Weights of a small mixture-of-experts language model, trained from scratch on English Wikipedia.
Size: 20 layers, vocabulary 8192.
Below are experts of layer 13 (counted from 0) of a mixture-of-experts language model. Rows are named up (a neuron's input weights, with its number), down (a neuron's output weights, with its number) and show model dimensions 0-255. Each number is 500 + 50 x the weight over its row's rms, rounded and kept within 0 to 999. Numbers have three digits each.
Before each expert's rows: "raises" lists some tokens whose logits its average output raises strongly, later layers aside; "mostly gets" lists some tokens that are sent to it at least half of the time. This comes from a sample of Wikipedia text that the model never trained on.

# expert 40
raises: " Atl", "s,", "qu"
mostly gets: "en", " school", "ley", "led", " Gl", "ten"
up1:561514483443530593572526469471402609454580525553430554637516499521486496494472491420488443547465530503440486501432560526502483540506491596505453455511495396503477477633570557529589458519505472578513551514494500506418505528475414445455511439487555503495534517461548515529514507396478439517495501494443529522482571481392529482498518440495488547493606518569518505479509494494439444567498497448607457490478475460462443504477490510544515404537518501620474534479402413490514509488543556411543603450564539498610618524464554459497510501466507537487545609464482463519600467470556506626539434473497535526579472484464487544433505507463472522508416552533382547561530564502550578511510515516576389525492573598453463469484508452577471436511473465527587535434559541486420445525481534
down1:449484477544544528510483523510606586483531521521620570495464554477534468505579439608551468513544547465431459532540544504480541547432577467449586527570466518501548496513555565530488478486548476436515526453494537456412582527590444338511415464528584508585484523566556505561505551608435491531574561526503413601429527424460488498480504539458485474467520559467495514489473508529542537536411424512422481506461504524495498475464457488511485554427474526558581477549504527440521601459582490596402457415554535549427527439466541453466445524546500398519469481510478561431541463427449522484497453540466518544473464406387475496373566502519509467452492510574499529525592554482547562547446445537512534484504469492680427540481483523499434572554462509550518472520475531461476514468515507

# expert 1
raises: "view", "idence", "ference"
mostly gets: " (", "^{", " became", "′", " \"", "{"
up1:498606418561498420422540482492548479461450441574468481475453501484605452509467547430396477498488449438539534508449388557485476401594492512468455556508541412546504507541474458486505459575499459458464413450434494516555538546502540515528505517474516429430444489573474501568513503455546532613475412567515496507523474446415617467574447484602500394534438550566478592545437524459485501486416493500554513560491487550482558466612525528549476493432422442450570498403569467502506497461569435482566473598467517548566407509572567508531472476496443432505492499563517562486478471411501437426525493504465509481480489508459516579533439544398512451428553413489435454494425576512548493580549444489468515520491565568521457471539579519501520516434506543506447446422451541454523494408561523
down1:488465485504570516496473507502565545450463513470487503486478483575465523416454488449564405528494423553476551525543435524522491475584389527479520547505500492432463498487440548532517437533410519512457370587485532531504423511473460465539564496538465555602442539534622517524490435518416495421519541502506544424427509498422511565470530501515472501519422461466479409572475558549542468497503491558497496539500386480485427550478484457588511512598518475531520402474505470513535386519535500473522493539496601428557547432607474557551483465497527550626485510480460450493535508516506388550431486552528502424522487524543407481431413515488514522502557468446554547465405523503551517552539448470457470442511507490537439433495483440513462564554577449627418538479664570572578519518442409

# expert 29
raises: "in", "ini", "man", "mann", "can", "nes"
mostly gets: "/", " \"", " has", "–", " have", " ("
up1:390521498590510509504503551493484488546531447566417541524406542491520485529441440590506549512429566482564551491514505524510537438480341503473527505586466503574484594530609537479426480503514550538461584512478487569455571535554489440512574520465475554548534579483516516512512499496507474489438473480470571508464534428456542436486489503409576522430478406492449551449464517481571482437468437408567500414425531481450482477416485470512560491559535511517531525483461519548475531549570528522509458456546415483476432566461561571447547522533469586464432538484486453446486431495466498429512542435523470452475455491484450512469491463523393497488437587498522497422512552601575554554491485436466451537438493601502546495383504490508572625552445557529508530383577372581515458489523617
down1:416486561519468478473494417582400477639559456516564576551550568534387578446503603370428452485460530544441470452519491482535479463482481496463541538471473494533478578545511507578555474469495486501524512361548493482548477529554452484536589546474472473568453545491482462502516413581469578455483412563487532488502524465527459545414531556517547430489535520506516535618543519486508555401511484477536574519491546505520498472534521514466488469514511485570535454503436523553537463474524472432488476529484540551577574533454407535415468446540468508480472450529542470541543556528491423493523545552441497403501493591512539611507428502516620508449611481498469532648531442413430550474549596505585435419472422546455501460505437487462499483550526500517567559465490382547504467496445496

# expert 19
raises: "ject", "range", " editor", "ulate"
mostly gets: " G", " B", " m", " D", " T", " d"
up1:481626494511526486526544470524540535484474555499520574575558492500526474435511579440488576459538506543529546456445428434525543454427472552489508477645474457537598507476530519470487562460500536486525505570440570508467499404580529444431492577437490470565419524476513483534434480433521506559495457441455594373559527537529510514504507514363570502426475397543498503456443484408579505501391482509527429469501462450483501505591501589514531492544544471527368456432541503483469416478461486450546494475517437501516492560479495492536548527611492466592541461473452531543446464579495429501462596453458544544504491462517551451486545550492486601456494392467469553543531451541495525438547469506477507525475572572481442404546481473492395584416458477592527512489606547462479508464444407
down1:397437507381567603456460401605522470503499496483421504449454504550458522646510482483532527459456405454544458423519510503456480474433461557492544494459534453460414477512542494495563495475562553443566534482627443593514433583452545535510584488496398543437489511534503531607582566491479493454500535516393525576510420543526464461532454452522416451470581491459496441473560536415464474557375547473507503482592450428473483524499485552496441470474498515511603470448433520474515509525564507550553471456518545511511442559511501496563507570370459534437419515565604503499524388467536474512539520528560490466536530486487515563480542561516514438506577483450518528555440536469452455470524470531547483581556469493538519582629526445536468482401459529588476468499523477527536470529492526

# expert 63
raises: "med", "vis", "met", "ée", "very", "ory"
mostly gets: "\n", "isc", " Born:", "ic", " top", "ant"
up4:550505498367404533496535490463425521569453530538533542568487465540480532470421536488446509598451476487479451500448511526465577450507556534461507535527564530585480614507495437408597538468520567555525439538495457460572416466494539549506409503527481501484453500543499478484548569411465508464491481520459428580624605398342498461452544466498616512491458534534429465530458530515522423516523506442579464459491466508492521583449469462543517515455550489483359478523468436456493440513580550486351545419497585586520467576498549530453534491475532492488486535363446439531528509565530461478530572547452480425541448466476530485470463520541541479510466509503493546506443589482511503505462544623510517532469539631460429499502562480559455593510431518458484516465464458482510455525506497
down4:442440615496622418457551524499429545478442456492455511427553412449590541461478580474494488466503424519431580504547456430536511511454535553522472486533477557595586502475416526403504499583535509482434472476482533516482454482416563458455516566393566481502421497591583455487529551561457489418488485506522567445536456543495464446528441531476516451459463589585453499520435474542408553504527558486490559582546498451562392601509569474547603444515466409530558497483558459450447457525497540455559459468419456582450469529543516452502501493442551501484442462441509514498592483491530504473504561552538559506483534478504399538504544531580398513455429474472484478583520481418539503490437430565493518472522543501444398496504588477520420597550531450551587481500533464472592498492518476

# expert 39
raises: " achie", " industry", "$"
mostly gets: " April", " September", " head", " November", " St.", " October"
up1:508508419494410477548643558516512562445503509475517495357499459502490476373511532559531449495561446473541482571502423489415505449492559527466467523511532533606494500513407543429473523461400604498492577500491594466516464500417448541462478497537536415500623479485559499476555469568479433447481550413429473512533438501463446533493547524468507425438443444612548441470528452584490505425512561535410456479550445485522494412542529508470490488535612531544440557529493475515526443503507479486488478572527582502505429574450529551601430468479437532458403416482408466408483459522515562561575475452498456531521471471532491497417541529546545450476428504476528513502498532611487611418503543515427505534480491554428501533428525486547467512523538502428517516517426594458534572547462515
down1:575481503557457521540495384560461480517531589530586479490441555513537504553463474452443405523530517419456590468489473525573516402459569493456544438416447555443413515547494428519468510507596553462467543448465478507503516467560467470501472535447419527398368532487435454492548510506519555370492556511513543442521340469491502594479436544509462511449432469494496476396500498445540466552501433489491493453505490542599617510417411536473467503539503454493466450534521413393513468561429465450546495514521507432437536443573564464523496441508489517525530572565500451552554460557425536463512533525509461434445382513520508478523491458464577475586495592460477514547476447441513484540599493567474475517477463502540471500559532483510534509538573459477411516433515496638561528483577539

# expert 11
raises: "ity", "le", "ity,", "cles", "ator", "ure"
mostly gets: " achie", " sol", "intend", " poss", "ness", "mi"
up1:475489479498450504424561532466572535486573508432521591429436544669468506484456452552447459511642532485525566506499428514430398463450512548445400537528571500479549515439624499402459535488484416543609523488606493487435535489411540509495444448423498395486400513542492552527621504461469458501490503474470450410443547602486520481455465515444571533407440509491552565461529411486459506467510503522465476555434516375523586464542474480529471529573526462493487497511502440524425556579488539500479457443387441502463517538501470463559506490564488558481547460463386496486524577470560455460511511428516476510507574477479506532531550608472482564534467554540550460532453517408525452507543503560551494413492602468523544406502498502503499474504511533536489555522489492526462442572527471
down1:594545445453449525483465521506403594474412462508487416544499450540535546475572514565467617480467488489476433444564541448435378481574487441534475489452545490473490522504502473537457552576561489409527476495596443567559458488544481545555440461606469471572521477567490559562355560484447583514479562537476474532552447451534447463479616469480509541438502485487530457480486431418456434365442485408513510525410536540485574433592567497441454458445440523474493480541501568425594467490585501427483596512535467498615412495564511445458501423555468480493510533539482490477556484490512466399587521437527520493580531557457521463529568401486531472446464495474497577511505573501518520547469470566548492456561441457562497560503479489575499427490524493528480478482502508520500540591547511

# expert 59
raises: " lack", " account", " scen"
mostly gets: " Party", " j", " Labour", " Best", " Conservative", " Love"
up1:525458457488495579484474494477486567408523484522462394508548583600559505561441544467493479551551491516489462465472485408529476497482575571425480497566560610489555513591496489545423565474439513558489484509506491493560477514474536523482501493534411448462466536491586478485484587535530534507445502519481590550533534494503445498439475550465566546526500581640491424573429495698519502546510515473563476542455455452457529519460519419464459499552414485550439491547469458524519437552551529445443555523473443432482450536391453517442488499515651533446596499525542460433593508418451514539540508575515518475460475478610530463543534510512510544539551475490486412470474440437546484483456493447515416438452496489454463402510482609458551513452384500525562558448511420502394463532491523
down1:521484595507527502459434503538634539512457525515479497534457463531477503555537564426561460492452538434523530486497525631573527521432511458636520605449561410531394536458511472478533445513469457468440473585439562529492506458521469507544570463474468557470499563461535510471532471649527567483609512525467492413457437423467501479432440534537521530470454504500483460411596441422498522502457532429557423408531532466534430517551507559607592581484487471408502493469518442561543500503480559526496408540525545488577547478595419489511489479533470558490443485489480493496536504624543516537461578442502479485390511462477429402476481557454487486438392643450535457486500571476506508476539416426522536452490523516589455507462454474524476486519548526473444471451460483492494490475584466

# expert 55
raises: " ancient", " northern", " river", " southern", " western"
mostly gets: " 194", " team", " season", " mi)", "′", " 191"
up2:497456519533468567550532549506537611542593500619444494435564579515566476513513610519500487512481409508462539505487455467398443450523436500504507454551460524467459536531601522595519590493541512497529514443488555459550502554560495495443448453444542490515519519437401471495466571521534398443467479595558522536435486545522471521476454457502407509484479511494571456482551518510520556498470472459559516516459458478559552549512551491490491474479510478473443553513482458489558444493536500482478503551523500527511534440478523558629537516456434606397604521549480496446550562447431449529402574469461407568450573448506477465545430527306501480464547539517492506502400510437521544546506388508408445564453408462414443486498498486576564411418430593439481558466491468446522465503512506
down2:511517379471450431483583459499596470532489509418475547532478463563481516463464531534467548391505475512493553536520532459553562460461446538559496500554459507446579472533494614433492507516515488381485565629544397488397523452555533493552481475635522477552560551519559502470487574500571555421463461527393533506397448533463468487516467533550364464583446410465580503485453494526511543577474484522448445481547436576521535455514509441361430516475494476534501468489549483437484547542518533522460517469514490492554454529491489513528506504562502545469392474500548494450530429577570406444498575418523491413454445482503558463456545428486441481617480483566554498406509485417515412518510460450434527492460503510525465525524520447459570454458460481522438436493443479563537491584499410

# expert 5
raises: "ult", "ile", "iz", "ul", "ill"
mostly gets: " ", " b", " p", " National", "av", " v"
up1:538575491510579499474513454558516413506405519427543471456391505588585547456543481480423527458513512531484515487518485461500429531506395481478503489576439436452583492503563452542507446421488601432456468482565470453562503511450576556447459516493525538495616486476520450500462514453542416517494519498432596469509495572512555573437416413564575467495501501473512510456525564575559529462554555511642532426402505550431520524563485415496466526472507617520437475501415521502512497599422564478411478441495571510549500519464559507535520541469526430544559507487427517607462424518468467494481486553421516471464577437512496516567504566482444433465509436457553527432486460479461502481514543510526533576482407490527457489572531495397620491553527607551483547416537516539572462555522553
down1:467399501468418533477586558509492512551453488398541558486435542511484510491483599535365517561468471553465541531445466489431517460543516471514557481453569545504597491573432529456556493549483534497531440537503558506562482441556469527520526381508553427481600473463519605527438409491454567501568513541554430581534404453494572547475515433434551466486435494399460541533443528490404534548560485542476509511427506466458467492500420557423577536511521548432505485413509440470434521510545450397496406466455478546457528498459502541504581529401636459425432435576390462491478470437571521476526489458523484522479531564570507534464519567588524518505459465408459490544528592491452586554519510503493437448468541531491543536659491486476559471524525496523458511489491467475506464528451503

# expert 0
raises: "ick", "ain", "age,", "rom", "age."
mostly gets: " L", " D", " P", " d", " J", " f"
up1:506530531537509479453482541465521523517507470444403533483613560596532514428520492511523540468517503494405479511511475414489428421452534513426466495534520536452566531512425503554536518441563483526530587524533531533560480420481423522595541527508475468506442506491548517567453496550471498574558549501536510483536585412483523461416511356526486554552530514562520443396438461522537462473474528430372518493444426497494560551505519450581500449603605548539540512457467539494410458559466603408543506545478511426523386488463524507480508512467518617528518438445484489491462453523520536546506467476523329467396571585460497484465683525537478519506499584458536570513509519589502399459550462581507492448474482483499513502429567549452516562607475517530460533515492514483475471525522488
down1:504538516453502484522454498577490491471595470543624489433453504544400459457544522357389588524546489478549588434414526533436445560502497510479502525475438483540471455482473560415460483443480444471458530503445490482508585494497542578481439493597500459525477500496499533542537486524509479420628553477489555507534515439561582523531453578496561477511509528531529513461487506399477338496464478492521466483471491469486458501490472480466384488488444511527584533519548440452517448411563527550502472531546514415518425440620590529483499525422505512636462473551466510473544470488576490578570525527489419520528419448594475503444493421495425507413527494427479527399563480488456540566534438574441518504473458442474515556539478453474495565504563495413407441527525390542516556435530482

# expert 52
raises: "ots", "oted", "ina,", "inet"
mostly gets: " He", "enn", " She", " Qu", " qu", "ff"
up1:412480405478459518492451472506524574588461473454538423497531565558515606457466549534547510372554466477550539574504565573454473463484525470453494502517543552571481534547509487448541503500529381489432447435549484489558505493466478508499549501440465466442564499508525369589493524527494586399415561512628560470435448505577407517504486440544433495502606542497457514459490420592485442603456613414512483428469522575495531435541424465496520408472489557480495502580481566516452567534535538481559504537559520488549497479479511468571443487512495515500540491501576511496539536516431519448445496477456474477526429516570552428407564466523585521508465424475527414455471493501627621563503496490488525484463522499442507537426570514439546501453562553582560597489464452498564467516545477
down1:462492506436566508510542498405597532511444536488455436482529500472466485530458580487461513454482523468522529529423564498477494442540517587532499490491480561487443458489500458501420526492452449478444487493498498494500482456454540565437506457465438585430476389435587381525456459374479523535486572466518538641565479467527484468465504451515498538543494571538431533542461449478455501436503597483508583482465445423540502552568518449467441342457522579486485526568545551493503503513578604518510468572523584503487395471586466626422478488555460531532582534502560539494519509541516473455448528521572430498653487571509518450420512458560557521456593502426502468467429587496497622466539599487502554458559503445506444457576419468556457463449532548553506484409526454500515490518500487

# expert 57
raises: " others", " other", " Class:", " renamed"
mostly gets: " and", " |", ";", " –", " -", " or"
up2:527455654437469502540502401444543599555497470419501453517550512630607538493596511490542581463413545431519458490478529455489483498459559473533549519417447588546540512402503446446436486480512488413543567517480455530484440511551524593436476428551458425451446562552502479538504466524521444471458527547447453514604466583533477501609534460490450547481515540504424527518670530471534483572608526421456495557458416528536559444473487514524454501531478408459549515485568490491536443525506590444508565473566548494540492542467529579437482529460569576538520557480545495532399505440505444507555515493484482551496479469419489537423471576479503539552470490540455509453506453450453359414528492513493500531464396488473531495489434492518485591463485483474494484571512501484449563449413473
down2:478505576546440545458572580497470537377606564526547460488454476512405518453466443474561578578424442458543460510469536532489520486467474516530570519553529541480571461542399512497583470521449465511532603495505411380551474564457498618548502512545578448529500465476484444509491539316487485518449508534499581530438518549484571473534482500447598486448446519489477498509469517448576469496502511460480523470472561497526494560401458509535453448511486544552508445488522521483558454547511470459470556554491543530516453539572489540442460477623504505470477533498569541543464531502507496434410587531479533471528569532471530467452377462460510451434470483533529604597577500433566601476634491585479539605485541508585508527491491420441546495489608444453430516490470528445549505561462496

# expert 36
raises: "ents", "ies", "ang", "ib", "ent"
mostly gets: "ner", "cer", "intend", "rian", "struction", "ception"
up1:629511480582552556553554601491527571580489538658470475496524492526523542482569532469541559437593484589553433523458513522487531518472534535517482495582499466558401519553465386501525530469559531492486537517426516554549425542473428487454472553527585573414470484435507481549489497475548637504437528469430483583584506394373488538538509457526537377554461427484546535590486430492489551485451561512477530518486502475398469532534473529568450438514397514481523528508530456440518531556465572506415451485527512413590529452426512550486489516353572473529594542490497568440462443476508481541556503482483506435458525485552479477492553497528420519490482447468477447504504563474463567566525491589419521473390462512448449488560449525526437498515474463457557517496552553501507512532459468
down1:486450484523490526483524479442439454467508466523441491509509542486444454524509455551432515527434412484495512547486580567487507494480469476474523497526454386511461535550442412534461592558487500472565452506527562506549510436489618515531506519570565541483570445476438544479540492497602447423562452579571553597453501505466502515515518365623585585524435440558522534453482500476481411452552419508472507533466473586585543545552584442480528447519489425586407474526566471453471556478589450484465515601519505418435567482569496520533552478498563505491461469520561510497468544522519562417427428487443514511627543594514522528366511574574498615478504487527456473446480410493417515451531530447489544528579490522499494548597453463437450531568516603535507487524500462439515502479579469

# expert 34
raises: "up", "-up", " Source", "ered"
mostly gets: " film", " set", " public", " work", " do", " own"
up2:593408444552500478584535407464451572416577524542460325475464531460520469449393446523502379470681474550496500531540422363572575495604451533396497493589518418458546435534476516519569536460501540514452501475484589478490535427481558433433496482558522523556454531503519503563536600547451450488372513398500449431460568529486511557426498447490496479453512464479500503481563494429492467459578430444530502561477517473533561541532481510503490492493426497573515536514499470449508499532493535514501455463495510407499494422547532492545497528433463443505537414527452471419537467547479514497470487513498497473493571478466489423550508556532475551553563493414476563458463432556470580533548558545509581481511449471507460454547447476488518420417499520516456476497566554486587432516470539
down2:524527524593554484482489544425469481465433561532463537493519432453533560481480506461506522542461525483506391481502630572514547551499460509622470542561500550567554509530537567374449491537459548452515453453529465524457516470509526521492417526540520408476526555569464527463543519411426519553451415487462602534614490531485553387591383512520431445513534505483479497572499549493488566520504534543419572440558505490550458512480505486419511498453588594524475484488550415525452582482531464570466510456532589583442579475600437437540493497523467494486493486495519488489545544491480504536510581515515540644495461475434535369412471546618466561475498485514475438522489462437537508496559438471452531447405501459491503490434460500413460439397532400512453528459445503440454465568527499

# expert 21
raises: "ud", "ck", "ble", "ione", "ld"
mostly gets: "ab", " Bh", "amb", " Kh", "yd", "án"
up1:575517466541421540572522501462506516607551479557349446590492501468480512512477472495387501513517490487444495468441452437487602524465545489589521497521454509486395568502565484485518522486500412526449505440479514576413441524577568475413448520477441475532442483509567528533514401505557571440513438557490552527535425503517513535568497459495508496486560583575470490456496473557620492495530555438466487437541413466511500548547568478542579447508526583529431543497455463460462498547454490533506394475365431533524569557461462506527467516481552499451401495446455521447488616410376418510432531468475412548485478559495466515474461521488588499452515621519542549468505547516550573464475536448534393502527546481524519491556410440542527467604435490492464571512451501494509549474439436
down1:507588452568562497431529463469447472451409469486490544512569482505484476500528469461473539518371467610455516491496540453496516457471436433565517482530497547527506514543474510445433613487494457446506576403572520536457499551502482557586702499466547534459488512468470419509520345516569588503512521440606511516485592401515458418460516513601451424498499494488547546471429487601419453487575514534494456517454526470447416516511458458539595510564525429425509511481512514541514467503365482475494533397520481427465530507392520469491508476551460421523440374499520589518552516536523519562535532461513462519430499553540443564505491488442448489549479471456487531482574476414481380611468444475477488450565485514476493551460541519561556496506544530511564478482461486511545455513545482